config = dict(
    n_experts=80,
    d_expert=64,
    activation='geglu',
    router_score='softmax',
    normalize_top_k=True,
    norm_eps=1e-06,
    beta1=0.95,
    grad_clip=1.0,
    seq_len=512,
    dataset='wikipedia_en',
)
Below are experts of layer 5 (counted from 0) of a mixture-of-experts language model. Rows are named router (the router's row for the expert), down (a neuron's output weights, with its number) and show model dimensions 0-191. Each number is 128 + 24 x the weight over its row's rms, rounded and kept within 0 to 255.
After each expert's rows: a language model's description of what the expert responds to. This comes from a sample of Wikipedia text that the model never trained on.

# expert 28
router [116 129  84 125 148  97 133 136 136 107 169 111  93 150 173  89 104  78 111 139 129 136 136  98 144 123  96 152 110 153 152 172 132 125 134 138 156 131 149 102 116 131 109 135 147 112 129 131 142 155 133 148  99 142 144 109 149 134 139 117 118 153 148 111 154 143  91  99 146 141 145  95 172 151 152 127 129 131 130 107 109 167 148  90 127 145 131 137 188 141 109 121 152 153 138 111 153 108 139 117 142  94 103 144 127 180  65  98 112 186 100 113 120 119 139 120 186 123 113 103 175  80 127 174 105  98 149 118 118 109 126  92 144 126 120 148 129  98 116 130 176  96 112 154 121 160 149 126 126 129 156 132 144  95 132 131 128 116  95 157 161 139 132 136 134 165 141 104 120 123 141 114 192 111 149  94 137 132 166 142 136 165 127  88 145 140 112 128 147  78  96  95]
down1 [137 109 151  98 148 108 116 187  96 150 153 156 110 141 189 143  75 116 112 177 128 164 184 143 124 124 137 121 116 123 112 108 117 154 112 166 149 102 127 114  95 129 105 104 121 158 100 130 129 135 138 129  86  79 114 122 167 121 112 143 121 107 159  95 110 116 159 112 113  93 142 144 174 152 113 149 148 108 144 117 109 109 122  94 118 141 148 135 147  92 114  93 118 120 119 137 129 114 122 120 164 144  82 140  86 132  87 126 119 155 132 104 160 115 135 173 110  88 120 166 151 140 188 123 135 100 114 120 117  77  90 125  88 138 129 139 139 136 107 162 132 135 110 112 131 145 147 148  98 120 180 120 139 127 162 131  99 131 107 101 163 136 154 130 139  96 124 125 128 121 146 125 126 115 136 136  94  77 105 120 120 198 167 135 137 127 141 146  94 118 148 128]
down2 [163 149 123 130  98 120  86 158 134 118 157 104 143  59 129 138 121 129 111 109 169 187 158 145 155 129 108 124 167 116 130 112 121 129 110 136 161 108 151 131  90 100 135  97  92 131 169 145 132 128 125 149 106  77  97 153 123 173 124 125 100 121 163 120 135 172 135 114 116 134 115 110 105 122 177 166 142 164 159 106 134 175 147  87 122 136 135  79 107  96 115 130 143 164  97 145  89 115 117 136 130  94  72 105 119 150 136 104 133 121 109 158 102 145 114 137 101  97 118 123 153 128 121 141 124 108 136 131 128 139 138 130 167  84 123 122  94 112 139  88 147 125 170 168 117 130 131 152 109 121 121 134 138 126 123 126 126 128 101 121 126 135 139 128 116 159 176 173 183 142 116 126 161  76 131 136  75 157 148 143 106 143 134  98  94 148 163 142 154 133 136 132]
down3 [142 182 135 143 133 148 121  92 167 133 145 149 110 142 157 160 119 147 111 121 131 155 166 103 137 130 144 128 118 104 156 148 128 109 137 136 111 143  73 147 113 104 140 128 176 169 161 126 135 140 118 172  77 110 147 151 126 114 143 116  82 140 108 128  59 112 138 112 128 168 131 148 117 153 146  75 135 155 140 165 169 139 135 120 168 134 127 124 145 106 148 121 104 150 172 140 151 123 109  81 110  87 126 103 192 147 155 162 142 149 175 197 112 146 131 121  89 103 154 145 137 111 139 136 137 134  98 154 111 123 106 149 133  95 141  83 117 137 112 135 154 158 137 110 128 140 133  83 137 107 151 175 128 138 143 138  83 149 115 134 149 114 129 128 133 146 150 117 121 106  97 124 155 169 120 148 136 108  96 118 123 147 120 155 113 101 132 110 114 161 109 102]
down4 [127 121 122 116 149  87 135 116 123 134 149 147 149 148 100 148 113 118 118  87 162 104  94  97 138 154 105 156 133 112 154 131 147 164 116 106 116 140 112 100  93 156 114  89 140 155 101  88 124 144 151 120 146  68 141  98 149 121 115  99 163  97 121 150 126 118 102 113 104  67 139 156  66 150 158 109 130 154 158 142 132 117 134 141 142 128 132  87 103 124 128 104 123 146 155 126 122 118 140 167 137 136 106 125 107 111 124 137 159  99 122 113 113 142 108 112  97  78 119 158 147 132 164  98 120 110 117 109 133  85 112 145 161 143 161 134 124 126  86 139  97 150 145  97  73 131 137 153 136 105 160 165  96 115 112 153 164 111 105 102 124 108 161 131 133 130 111  85  79 105 109 148 141 154 122 102 151  65 129 119 158  98 169 115 144 125 148  91 158 120 102 159]
down5 [133 147 132 152  90 119 163 161 112 126 145 123 114 163 153 146 118 159  86 152 182 138 122 133 138 160 136 173  86  94 147 124 140 105 118 127 104  93 149 144 113 109 114  99 125 154 121 133 120 106 127 100 177 111 159 145 133 155 115 130 102 147 135 165 144 144 126 121 137 129  86 110  90 192 112 113 160 142 142 110 119 100 127 105 143 154 140 134 108 133 132 188 114 161  77 126 174 111  90 114  83 123 132  98 144 133 142 146 105 153 110 112 108 112 129 154 136 143 146  64 138 118  96 121 107 147 129 151 133 120 146 154 129 138 154 138 171 113 135 109 150 164 141 128 133 114 128 161 157 163 121 186 131 112 115 135 164 147 147 116 182 130 141 159  91 109 139 182  94 148 116 104 101 159 139 160 122 114 120 113 142 145  93 104 153 134 112 124 145 150 172 125]
Mid-word fragments. Short word pieces inside names and words, such as ap in Stapleford, omb in Bombay, plus ordinal endings like th, ifth.

# expert 1
router [178 140 110 143 153 151 115 122 114 132 150 143 171 153 132 142 109 128 127 102 131 132 120 107 153 164  96 130 108  94 154 138  91 133 162 104 135  98  64 101 124 132 144 104 140  88 151 114 141  94 116 107 172  85 126 145 139 136 121 133 107 113 103 137 120 101  89 111 144 100 113 135 158 121 111 149 130 161 124 139 120 104 115 131 173 112 126 105  93 161 158 161 142 121 167 145  64 104 157 135 115 169 133  80 127 110 100 155 112 168 144 132  91 116 107 173 120  94 105 133 116 121 122 167 119 127 151 114 160 124 142 117 121 149 114 109 115 115 122 131 156 138  76 106  94 117 144 139 123 145 142 119 147 118 121 105 163  60 124 119 106  95  88 137 127 138 125 145 118 171 125 138 137 154  88 167 105  88  99 175 152 106 142 149  92 176 119 145 134 121 133 109]
down1 [106 148 163 174 119 107 120 106 146 138 120 113 148 156 138 150 134 141 110 146 121 138 138  92 139  82 127 124  94 122  87 128 176 144 136 120 123 125 161  99 118 151 129 103 160 124 170 120 114 121 130 113 141 157 135 118  95 106 121 124  62 151 119 164 135 148  77 119 124  73 193 124 159 100 129 177 109 144 128 120 131 100 116  90 171 100 146 102 100  91 105 119 148 160 153  89 103 130 135  78 218 123 133 136 127 136  80 126 116 127 138 122 140 126 114 151 138  99 125 147  97 126 111 177 129 136 138 144 140  85 107 133 125 126 123  99 116 111 111 131 120 100 116 108  86 100 155 150 136 155 144 142 119 156 108  98 147 116 105  76 137 106 109 117 124 121 141 116 108 173 133 120 127 149  96 126 124  87 123 123 143 121 130 144 114 137 137  73 126 161 148 119]
down2 [127 177 123 127 115  82 105 152  99 123 124 139 119 118 145 106 165 164 128 139 127 152 104 129 136 138 100 138 171 113 145 120  91 106 118  98 109 126 124  95  94 136 173 148 152  99 122 148 179 118 102 126 136 132 102 119 147 133 151 122 121  87 135 168 128 109  69 113 117 120 136 126 143 141 156  86 100 106 125 152 113 147 132 127 172 180 139 139 155 153 152  98 161 155 125 108 140 109 114 154 120 120 101 112 113  94 119 124 130 140 127  87 181 148 134 167 152 140 147 161 131 132  71 123 150  89 122 127 105 111 142  96 149 150 174 119 123  77  96 129 133 103 133 144 129 102 149 103 100 136 168 159 139 106  97 118  84 101 121 125 136 107 124 159 115 117  82 106 139 160 136 130 114 129 165 138 155 120 154 129  90 112  63 164 151 158 123 141 158 109 114 165]
down3 [145  99  99 101 123 103 120 143 139 176 106 115 137 146 131 155 122 107 119 105 139 105  99 147 183 111 131 119 141 112 113 161 141 108 129 146 111 108 112 170 136 109  98 145 111  99 136 125 129 190  92 166 111 159  88 109 120 128  91 131 134 110 136  91 159 172 151 112 112 149 142 111 126 112  97 132  91 163 105  88  98 123 128 118 131 167 137 161 174 136 110  83 105  96 124 136 129 153 115 118  73 133 137 127  97 116 177 115 127 116 140 103 111 145 156  95 150 135 129 137 120 126 132 136 116 118 123 157 104 113 128 119 107 137 131 103 154 165 104 143 108 129 127  98 146  65 155  90 152 147 104 122  99 131 195 139 100 131 149 106 120 122 112  82 113 115 100 136 106  95 117  95 168 144 174 116 125 116 113 130 102 146 124  93 182 169 142 158 129  91 134 122]
down4 [105 131 131 124 143 143 119 134 109 142 114 120 129 151 163 102 114  75 143 162 103 120 116 113 163 125 133 179 130 143 115 149 118 158 148 139 110  98 138 143 121 177 134 191 129  92 102 145  74 126 137 110 144 153 176 132 100 127 108 138 113  85 166  87 146 147 128 112 106 131  89 156 145 143 119 123 107  97 117 114  59 174 133 110 103 170 141 156 109 117 122 103 145 147 171 155 121 150 128 147 129 112 149 103 144 133 143 162 142 131 143  98 115 145  84 145 111 134 137 129 113 106 146 146 144 120 102  82 140 107 105 115 155 131 144 135 147 107 137 121  72 163 138 137 116 114 156 115 152 160 125 109 119 147 123 138 119 171 133 139 159 156  93 117 155 149 131 111 113  83  69  88 172 142  93 145 111 109 110 151 161 161  92 130 160 120 122 135 110 131 138 165]
down5 [166 163 134 110 128 155 130 169 151 190  82 132 169 152 134 137 119  97 125 101 121 103  96 162 155 140 153 135 147 128 130 137 106  77 134 126  99 123 113 142 150 116 106  89 134  73 137 152 111 116 101 128 142 120 150 138 131 100 106 112 121  80 121 155 123 139 122 157 146 135  97 122 128 113 145 141 132 138 155 142 152 131 141 113 129 149 139 166  99 135 110 133 159 125 101  69 106 122  93 150  80 141 133 107 121 124 151 144 114 129 146 157 157 104 118 137 137 112 110 126 125  54 147 134 160 127 119 131 170 103 106 130 118 130 129 138 134  95 114  97 136 133  92  97 194  57 138 133 110 112 117 162 139 159  96 145 129 157 112 105 138 139 142 121 139 103 111 142 190 144 153 106 113 116 114 149  78 108  78  99 125 129 134 132 111 156 135 129 129 116 162  82]
Infinitive and directional to. The word to and its merges (to the, ed to, ing to) plus modals can, would, will, into, usually after verbs like go out, turn, came.

# expert 20
router [173 135 133 120 123 146 127 185 137 128 114 128 130  92 139 127 168 165 121 118 110 129 149 110 132 126 144 117 120  90 180 125 156  93 106 127  87 119  92  82 124 129  95 123 129  78 141 131 155  83 102 156 158 164 152 118 159 144 125 126 163 102 153 156 145 129 137 145 160 112 110 131 158 122 119 131 114 150 110 136 132 114  80 142 133 135 112 111 119 149 118 173  71 105 153 107  89 124  91 101 120 158 146 132  96 123 164 144 132 155 149 137 135 157 153 138 149 148 120 136 130 108 133 144 119 117 109 159 106 146 115 123 153 132 173 119 186  83 146 154 130 113 173 104 168 135  82 121 112 132 144 122  65 149 125 100 109 124 142 153 127 150 137 122 155  85 124 161 142 114 117 107 107 133 151 145 138 104 148 124  92 162 149 143 136 168 134 171 165 156 139 175]
down0 [108 130 154 151 105 137  85 166 137 167  79 119 136  94 131 147 117 101 106  99 159 126 138 108 132 107 154 127  93  97 108 126 117 110 110 124  97 114  91 109 143 166 101 127 111  93 132 116 146 135 111 144 133 136 133 103 123 108 129 139 103 123 134 178 112 174 105 138 122 170 115 143 133 116 151 129 156 144  75 119 111 140 131 155 139 130 117  98 102 150 150 136 134 115 144  70 125  79  84 134 142 112 130 135 156 125 126 134 123 141 122 138 161 104 159 118 101 112 131 123  87  84 140 132 131 117  86 128 106 122 131 127 153 153 181 116 169  78  86 135 123 118 101 116 140  75 156 174 120 113 119 111  87 166 135 136 154 107 150 117 133 157 132 134 187 171 139 103 132 112 152 112 172 158 126 107 155 134 118 100 122 169 145  97 151 121 186 158 149  93 118 140]
down1 [157 138 183 140 125 152 154 127 142 150 162 133  98 158 121 136 100 144 192 124 139 150 134 151 136 108 157 138 138 178 116 113 126 105 174 140 141 129 144 150 153  82 128 125 164 144 122 117 108 100 104 139 131 127 106 136 122  78 119 142 111 136 110 131 167 149 146 117 123 107 128 125 140 161  73 149 106 180 111 127 139 109 102 138 153 178 120 136 143 101 145 129 101 152 121 113 152 115 159 125  85 156  81 128 124 129 118 122 123  91 103 151 171 123 126 181 133 121 115  88 152 133 152 144 148 178 162 126 136 184 128 121 106 110 145 107 123  90 108 134 119 157  92 151 103 147 120 144 162 126 139 121 116 158 105 118 129 119 140 152 112  98 115 125 100 176 149 138  96 137 129 132 174 120 113 130 110  97 146 136 119 118 120 110  82 120  81  83  57 117 123 140]
down2 [138 134 138 122 118 153 131 121 136  98 141 107  54 176 120 115 149 159 140 123 110 118 116 102 150 135  90  89 134 122 134 131  89 135 120 109 100 117 117 125 128 134 104 164 132 117 139 159 114 101 134 166 132 181  73 115 129 122 120 111 149 128  82  88 147 106 153 109 141 109 112 126 119  98  98 153 151 119 128 138 142  96 100 118 139 177 121 106 119 102 112 176 165 113 130 108 146 127 131 149 107 141 127 164 178 130 127 121 150 156 130  81 136 123 105 121 123 107 117 131 155 154 138 125 159 161 137 156 159  99 114 112 187 167 170 117 124  91 145 157 131 141 153 145 126  86 140 115 101 109 139 117 109 118 147 121 102 113 154 144  85 112 131  87  91 119 130 150 122  98  65 130  90 140 140 121 192 157 173 165 123 142 125 118  86 138 149 144 102 136 140 143]
down3 [ 93 132 118 108 129 145 125 157 141 123 123 120 147  99 143 136 113 122  98 165 150 112 122 117 123 152 141 118 129 151 116 115 137 129 134 118  81 107 125 150 103 138 128 115 115 146 102  96 142 122 126 105 140 123 124 126 106 116 154 137 158 107 143 158  97 111 154 106 122 108 163  96 125  86 135 157 105 127  80 129 119  63 133 131 122 143 141 131 136  88 120 148 134 135 128 130 110 133 117 152  85 131 119 126 125 131 156 130 177 105 125  99 191 147 170 144 135 120 138  92 128  88 125 114  92 152 131 160 128 103 125 168 108 124 133 128 136 153 126 116 134 137 123 154 133 123 129 116 137 137 148 149 150 136 109 173 116 131 113 119 140 127  88 137 146  80 128 149  33 114 113 145 106 107 147 120 155 164  48 133 102 112  53 150 162 164 141  89 120 121 206  94]
down4 [119 131 111 134 148 148 117 156 139  98  95 146 118 159 102  98  97 103 123 129 113 120 146 121 122 149 130 144  89 135 127 169 139 115 108 123 101  98 131 101 116 126  87 136  89 160 134 108 132 121 148 115 137 120 132 104 126 180 103 121  87 146 127 158 118 134 117 148 162 151  91 129 141 119 134 101  72 178  87 126 105  98 120 135 128 121 143 134 128 119 118 124 121 123 145 119 144 119 130 117 122  77 151 114 167 167 146  61 153 151 118  97 151 140 156 108 139 132 131 100 130  90 139 130 122 138 137 131 175 161 150 159 109 152  85 151 120 117 125 140 113 113 159 120 117  84 141 152 109  70 137 123 123 114 123 134 113 142 142 147 138 111 127 114 115 137  84 120 113 159 139 117  97  69 143  95 110 149  87 172 106 125 121 135 182 155 173 176 158 119  90 201]
Relational prepositions. Prepositions such as by, of the, at, for the, from linking roles to institutions or people in biographies, e.g. professor at, Succeeded by.

# expert 27
router [121 154 106 104 157 112 134 100 114 159 140  84  85 127 146 117 141 143 173 126 153 152 132 152 157 133 126 130  93 120 126 101 111 150 112 165 142 150 142 136 124  97 136 144 150 121 146 169 143 115 145 148 134 158 169 131  95 132 127 112 140 134 132 137 179 155  90 132 163 134 124 117  99 124 113 142 158 151  88 141 105 139 112 126  85 183 156 129 129 158 132 108 144 116  88 106 123  89 163 107 162 142 145 135 143 103  83 135 109  71 144 147 151  94 153 123 138 147 128 116 126 117 125 152 115 118 130 141 132 117 112 147 150 110 115 113  81 144 173 132 167 123  92 134 129 161 162 127 143 139 122 101  82  83 144  89 151 150  96  88 105 112 120 119 150 141 140 133 131 114 153 134 150 117 176 104 118  83 141 104 127 153 175 118 106 163 127  73 183 140  84 159]
down1 [114 151 142  79 125 141 131  93 129 191 165 159 144 112 133 132 144 116 137 129 129 131 163 149 112 104 127 133 100 125 130 116 149 108 110  98 110 135 146 113 122 127 118 104 131 142 114 111 132 202  99 150 129 144 105 117 126 113 159 108  90 117 121 128 136 181 136 107 130 131 144 147 133 158 125 116  99 129 124 104 148 145 126 141 149 123 157 143 170 121 119 104 131 131 163 188 109 136 112 153 156  87 135  79 101 124 143 157 124 113 136 116  95 147 112  77 133 143 141 125 106 145 131 135 159 160 150  87 140 133 130 141 120 130 171 161 131  95 147 127 115 105 157 173 156 120 178 135 178 140 128 109 122 149  69 133 126  76 136  77 176 117 143 153 134 115 117 116 132 167 106 105  91 131 145 136 156 132 174 153 129 112 156 109  75 109 153  99 168  98  97 139]
down2 [155 119 149 157 123 140 110 127 111 130 175 105 133 108 147 137 132 167 119 180 112 122 108 116 149 138 132 123 110 125 105 138 121 155  95 116 164 118 131 174 123 144 150 154  94 181 123  76 104 142  90 123 129 137 151 147 110 118 116 142 157 121 112 122 164 133 132 150 131 110  86 139 168 130 104 156 156  79 146 122  94 119 145  73 104 107 141 127 135 100 125  84 117 122 117 148  97  89 122 128 130 165 106 128  97 102 102 139 136 106 117  92 128 135 124 149 121 119 132 156 143 137  82 106 155 122 149 142 140 160 104 149 144  98 105  97 147  75 150 152  99  76  82 131 125  79 125 116 168 108 136 113  90 125 118 116 167 148 115 123 177 179 156  74 129 134 172 138 168 135 138 106 123 131 160 105 145 138  79 147 115 122 156 124 109 151 162 126 142 121 125 127]
down3 [ 89 129  94 118 126 105 139 112 141 156 165 165 145 105 178  92  95 102 139 206  94 113 123 150  97 108 136 113 118  94 104 162 144 116 128 155 179 161 174  83 134 160 112  99 136 125 138 133 139 137 150 114 186 123 101  81 175 122 125 104 146 113 107 113 143 129 120 143  85 103 153 140 125 100 114 143 120 138 101  95 132  99 158 154 126 166 149 104 120 115 138 137 166 136 111 152 134 152 113 156 104 126 149 151 134 136 125 147  90 116 157 131 105 102 153 143 105 113 135 103 154 102 140 114 129 119 123 136 142 118 197 130  97 133 119 104 146 128  73 168 133 128 153 122 107  96 133 105 130 117 140 101 158 136 141 139 107 106 136  97 125 132 140 127 133 101  97 126 113 141 116 148 130 123 139  96 115 155 147 126 121  53 181 128 171 134 111 129 120  98 146 138]
down4 [ 97 158 121 102 153 109 119 157 109 138 111 105 121 122 163  99 121  84 149 101 126 122 164 125 138 119 155 174 137 168 101 124 142  96 136 149 118 121 124 172 133 115 145 136 127 166  86 128 142 129 127 149 134 145 134 140 130 165 124 107 162 162 125 132 133 144  81 161 163 105  78 157 129 143 157  89 172 128 124 149 135 160 119 185 145 133 155 106 121 122 170 101 123 114 122 122 126 132 124 136 141  67  83 149 104 135 117 130 162 132 108 127  90 144 161 153 124 168 130  93 118 110 191 159 150  93  90 116 110 141 117 155 159 127 105 159 112 123 134 126 140 137 100 147 100 143 124 154  97 115 154 109 118 118 142 111 160 139 143 119 133 128 131 143 150 171 107  66 113 143  97 147 111 163 133 124  94 175 123 126 156 142 115 139 133 154 137  82 116 189 106 142]
down5 [100  91 132 100 163 132 132 134 130 118 122 118 101  91 103 133 155 148 114  90 143 132 135 119 138 107  92 217  91 122 112  84 109 101 120 136 131  93 116 141 144 116 119 137 129 117 122 107  73 121 126 113 112  99 136 163 149 107 156 119 164 114 114 128 127 147 101 116 103 117 160 135 132  71  92 107 103  74 133  88 143 142 158 134 119 110 142 140 121 108 123  96 137 130 142 175 125 151 161 155 131 114 139 154 128  91 103 123 142 143 160  77 143 113 118 119 124 131 141 134 137 102 140 172 161 138 134  93 145 160 156 136  71 142 150 139 140 128 125 134  90 123 162 117 116 106 133 142 107 163 104  79 166 127 122 123 105 124 112 142 102 124 137 113 153 168  89 146 134 112 148 155  99 169  49 113 146 146 128 166 113  89 124 125 132 118  96 116 123 103 102 130]
Inner consonant pieces. Single consonants or short consonant clusters inside rare surnames and foreign words, such as Lap-l-ène, burg-l-ary, Kunst-m-useum.

# expert 50
router [138 109 131 132 160 137 135  88  84 163 140 106 138 120 154 157 142 109 173 135 183 116 115 143  94 132 110 118 113 109 117 130 109 132 111  96 131 133  96  83 143  68 165 128 147 125 176 156 142 124 146 133 126 187 112 152 102 150 113 151 104 154 139 152 126 104 116 102 123 159 145  77 135 112 129 105 121 144 145 122 124 159 146 125  99 122 125 144 174 113 106 114 151 132 133 134 113 114 159  67 120 165 123 179 145 110 187 117 104 133 141 103 120 145 127  94 138 169 115 128 135 122  83 103 103 124 125 105  84 128  85  96 120 116 122 137 132  81 143 113 137  94 107 150 123  69 115 126 141 156 152 130 152 169 131 152 158 116 106 104 113 127  69 143 134  96 123 112  91 105 137 103 125 100 135 137 146 130 110 125 167 158 123 117 102 136 160 139 114 146  94 146]
down1 [133 104 175  91 125 123 145 166 153 146 100  77 117 133 118 132 145 129 150 115 110 123 131 168  78 191 111 129 142 156  96 131  97 182 112 149 146 113 134 122 133 127 102 137  83 145 150 127 131 170 153 165 167 148 109 132 115 152 116 123 132  98 113 140 140 143 129 153 126 118 103 126 125 171 163 125 132 130 179 130 133 171 102 111  86 118 128 137  92 131 116 118 125 152 110 170 102 114 118 109 111 132  87 146 139 112 110  82 146 127 146 115 143 160 130 110  95 113  69 103 118 102  94 114 101 140 145 127 157 134  83 131 124 153 116 156 148 115 128 144 113 123  98 132 107 149 107  95 105 134 122  81 103 137 135 132 179 147 124 133 126 174 109 113 100 122 167 125 158 135 125 140  85 129 103 166  96 124 108 120 192 150 132 144  91 134 148 115 170 162 107 118]
down2 [146 147 171 151  97 124 110 122 140 138 124  92 157 175 147 138 134 129 122  89 113 105 140 101 124 131 120 157 158 176 112 122 113 131 116  83 188  74  91 143 115 140 137 180 107 178 128 135 116 126 120 124  43 160 132 121 113 140  98 115  44 124 132 140 107 145 141 127 136 145 145 146 155  86 127 167 103 106 150 147 114 152 128  98 149 110 112 106 128 124 144 103 164 121 125 168 110 104 123 126 158  94 182 126 144  97 108 115 122 113 141 180 125 150 123 131 134 117  86  91 150 135 110 121 113 138 152 136 164 127 155 130 137 116 159 109 156 158 134 133 122  95 171 118 132 143 140 125 142 148 149 154 172 136 128 126 147 120  98 119 130 147 127 119 126 171 163  90 148 141 132 119 132 121  94 154 106 142  92 122 158 108 136 134 126 149 111  91 118 106 154 119]
down3 [177 126 114 108 126 148 178  72 124 136 105 140 125 127 173 103 103 125 149 114 132 156 144 142 140 170 115 115 176 114 124 121 148 107 159  83 159 177  89  99 144 129 133 158 154  97  94 128 113 113 130 109 132 103  97 164 118 162 135 120 170 104 128 132 110  94 124 131 116 129 166 173 132  64 143 138 132 130 121 139 181  93 131 139  98 125  82 154 161 146 142 113 117 133 137 127 147 131 130 184 135 151 133 104 144 127 102 145  71 108 121 135 151 100 135 149 126 159 123 161 158 137 135 106  76 161 133 155 122 112 126 111 148 147 138 101 122 145 129 110 128 119 141 158 134 138 104 139 134 139 178 160 132 122 163 129 128 156 139 158 129 130 187 138 114 165 110 139 130 118 121 123 129  91 123 113 142 125  99 112 164 168 140 137 142  80 112 116 117 170  90 157]
down4 [141 101 100 105 117  87  84 127 156 131  91 130 163 107 160 134 154 109 129 140 121 147  72 125 166 112 150 128 120 176 116 159 127 126 101  96 193 158  87  87 149 137 131 144 103 137 104  86 113 147 132 123  80 141 116 138 114 138 132 119 148 155 122 175 134 127 106 165  79 149 116 114 182 112 150 147 128 121 119  96 108 157 100 101 120 141 113  55 135 148 107 100 108 151 110 127 103 127 123 131 130 102 135 128 146 153  96 106 112 111 126 130  73 129  71 111 136 125 100 132 136 120 126 102 148 141 120 116 107 120 152 137 103 132 122  95 151 123 128 102 156 111 129 151 143  88 135 155 111  94 104 121 130 124  98 129 132 165 117 144  80 129 121 148  99 155 142 126 111 153 116  71 128 144 101 136  99 154 106 133 147 142 155 122 162  99 172 110 140  98  92 113]
down5 [162 166 138 150 135 121 119 146 109 110  93 128 125 109 155 119  91 142 134 112 146 146 117 137 161 164  89 145 129 124 158 105 139 125 137 165 123  88 140 145 160 148 126 122 139  74 132 119 130 120  79 159 161 145 135 128 138 137 154 120 120 113 134 156 112 162 122 113 193 133 124 156 176 160 125 174 182 126 117  99 132  91 124 105 152 107  87 131 154 124 121 135 142 132 126 138 119 103  97  94 176 111 117 112 130 161 181 120 101 132 130 120 149 130 135 101 120 187 125 136 147 129 103 115 108 146 160  86 127 130 116  94 148  59 100 136 137 134 138 129 126 107 101 132  75 114 134 162 121 133 157 108 120  92 160 151 129 150  77 140 144 110 141 134 148 103 137 118 126 127 155 128 142 134  99 152 116  79  62 119 117 144 138 172 129 150 128 119 155 134 118  73]
Word-initial fragments. Word-start pieces such as re, res, p, In, Dis after a quote, parenthesis or hyphen, beginning a longer split word like rehabilitated, result.

# expert 58
router [172 138  88 113 102 160 143 152 113  99 166 129 143 122 136 145 139 151 140 158 153 154 153  97 148 171 107 115 130  98 168 136 129 129 120 127 135  92 110 103 144  89 148 126 101 145 119 108 192 153 180 163 156 126 141 125 167 159 166 168 128 137 147 143 136 134 122 112 143 131 137 125 133 156 116 144 125 107 143 124 135 107 107 153 122  61 127 131 123 143 136 142  87 150 130 164 142 147 135 118  85 172 129 105 121 113 175 105 159 153 124 131  95 142 108 141 147 131 124  94 119 135  94 136 158 125 129 123 108 142 151 131 140 124 133 130 109 125 166 166 112 104 143 138 126 146 108 119 137 134 159 131  95 100  74  58 112 117 148 133  93 123  43 116 140 103 110 152 106 100 147 130 118 165 101 159 115 130 143 107  93 141 126  98 113 139  96 179 154 139 124 117]
down0 [117 142 142 121 125 111 113 117 170 157 124  93 161 118 136  91 158 149 116 138 110 101  95 101 136 124 122 154  94 132 143 151  68  95  99 128 121 157 103 138 168 153 129 104 131 125 139 153 131 117  99 117 117 110 120 112 124 121 144 140 132 127 132 121 123  88 151 122 136 140 151 119 147 142 121 144 136 181 112 152 156 149 143 157 103 140 123 143  94 172 123 171 183  82 126 176 106 115 104 107 160 135 110 156 116 164  83 144 125 131 144 103 150 161 121 178 104 130 136 100 119 137 131 124 112  76 131 115 107 106  94 137 132 124 139 122 130 186 139 121 157 164 120 125 139  85 151 138  98 154 123 157 118 140 110 133  98 129 138 122 127 180 136 155  97 119 131 127 159 127 138 171 163 127 117 137 188  95 113 170 107  86 105 110 115 166  85 128 169 152 140 183]
down1 [122 150 169 137 155 153 169 126 127 128 123  80 106 117 116 139 127 107 129 125 168 137 159 121 107 112 124 126 139 140 114 130 132 130 117 147 107 149 146 158 134 148  96 135 131 176 115 108 105  96  85 127 155 126  70  90 113 132 146 118 122 166 136 159 111 113 157 156 157 127  99 133 105 103 136 133 111 113 104  85 115 109  62 116 136 147 159 120 134 122  87 129 101 138  96 136 144 147 143 130 120 150 133 169 158 119  86 106 100 135  97 143 171 147 138 116 146 106 150 121 125 143 120 140 158 112 150 149 139 140 162 128 131 141 162 123 116 162 137 148 118  75  81 186 101 123 178 137 106 117 132 101 132 104 166 143  90 112 109 155 120 111 131 194  91 142  97 136 129 158 170 132 110 108 100 137 139  98 142 138 125 190 151 117 148 101 137  86 122 153 161 101]
down2 [155 127 117 123 118 124 117 127 101 170 115 116  99 153 156 172 116 133 118 114 129 126 101 151 136 123 137 121 146 150 115 139 101 154 144 170  95 113 132 104  83 112  91 142 158  93 111 107 142 132  72 125 154 127 125 139 143 111 123 102 142 124 126 138 155 118 164 157 113 104 109 120 113 105 163 126  89 131 136 108 160 127 144 116 121 149 145 202 116 138 119 114 165  82 163  95  80 101 121 149 123 134 124 112  91 100 115 110  88 132 114 121 137 137 147 119  90 135 181 128 147 124 124 159 162 111 148 131 188  80 116  89 124 155 150 118  92  99  94 178 136 136  99 150 177 119 148 100 127 139 104 128 114 104 128 151 111 117 123 100 163 127 134 139 121 129  70 169 179 114 116 110  90 151 126 141 144  88 141 152 123 152 107 104 122 158 100 130 110  90 119 149]
down3 [108 136 113 177 126 134 152 129 150 122 150 106 105 147 144 102 139  92  71 160 145 135 137 133  82 149 111  98 129 110 101 122 121 124  93 135  88 105 118 113 146 112 118 106 131 153 138 102 122 138 151 141 117 110  90 105  78 113 138 171 123 126 117 135 125 114 126 170 178 114 163  95  95 147 157 116 105 162 136 132  91  97 141 150 123  93 146 155 182 128 139 148 127 157 153 126 126 134 122 124 119 143 135 150  89 148 158  83 148 143 115 129 147 160 108 169 151 151 118 131 118  97 176 130  97 117  82 142 129 100 141 123 133 121 109 109 113  98 161 120 134 161 129 126 191 113 131 155 127 120 119 160 179 180  90 141 134 130  97 141  83 137 144 139  90 134 115 133 154 165 165 139 102 101 145 155 113 135 154 104  96 128 145 175 110 137 130 154 120 129 175 154]
down4 [147 148 149 117 105 142 106 128 128 132 120 123 148 158 160 113 145 161 135 149 146  76 111 111 158 138 147 108 164 141 123 133 147 133 142 100 145 160 154 123 135 127 128 169 161 112  79 128 100 168 127 177 122 145 101 140 127 125  91 167 109 152 152 102 117 135 166  97 126 134 140 154 143 139 132  91 160  99 119 135 106 114  88 116 145 166 119 109 103 137 106  85 145 126 127 149 157 131  99 161  84 125 146 109 119 164 114 144 142 143 155 137 149 128 125  86 149 132 116 172 175 120 141 169 103 147 172 119 134  85 138 112 153 184 158 137 188 108  80 163 134 115 137 112 125 128 155 109 131 139 155 159 112  95  96 160 126 103 165 121 134 145 127 165 142 153 161 163 134 137  97 101 117 163  76 158 120 120 146 132  93 128 126 128 135 103  99 157 128 134 144  88]
Prepositions after verbs. Prepositions following a verb or noun in prose, such as for, of, with, about, by, due to.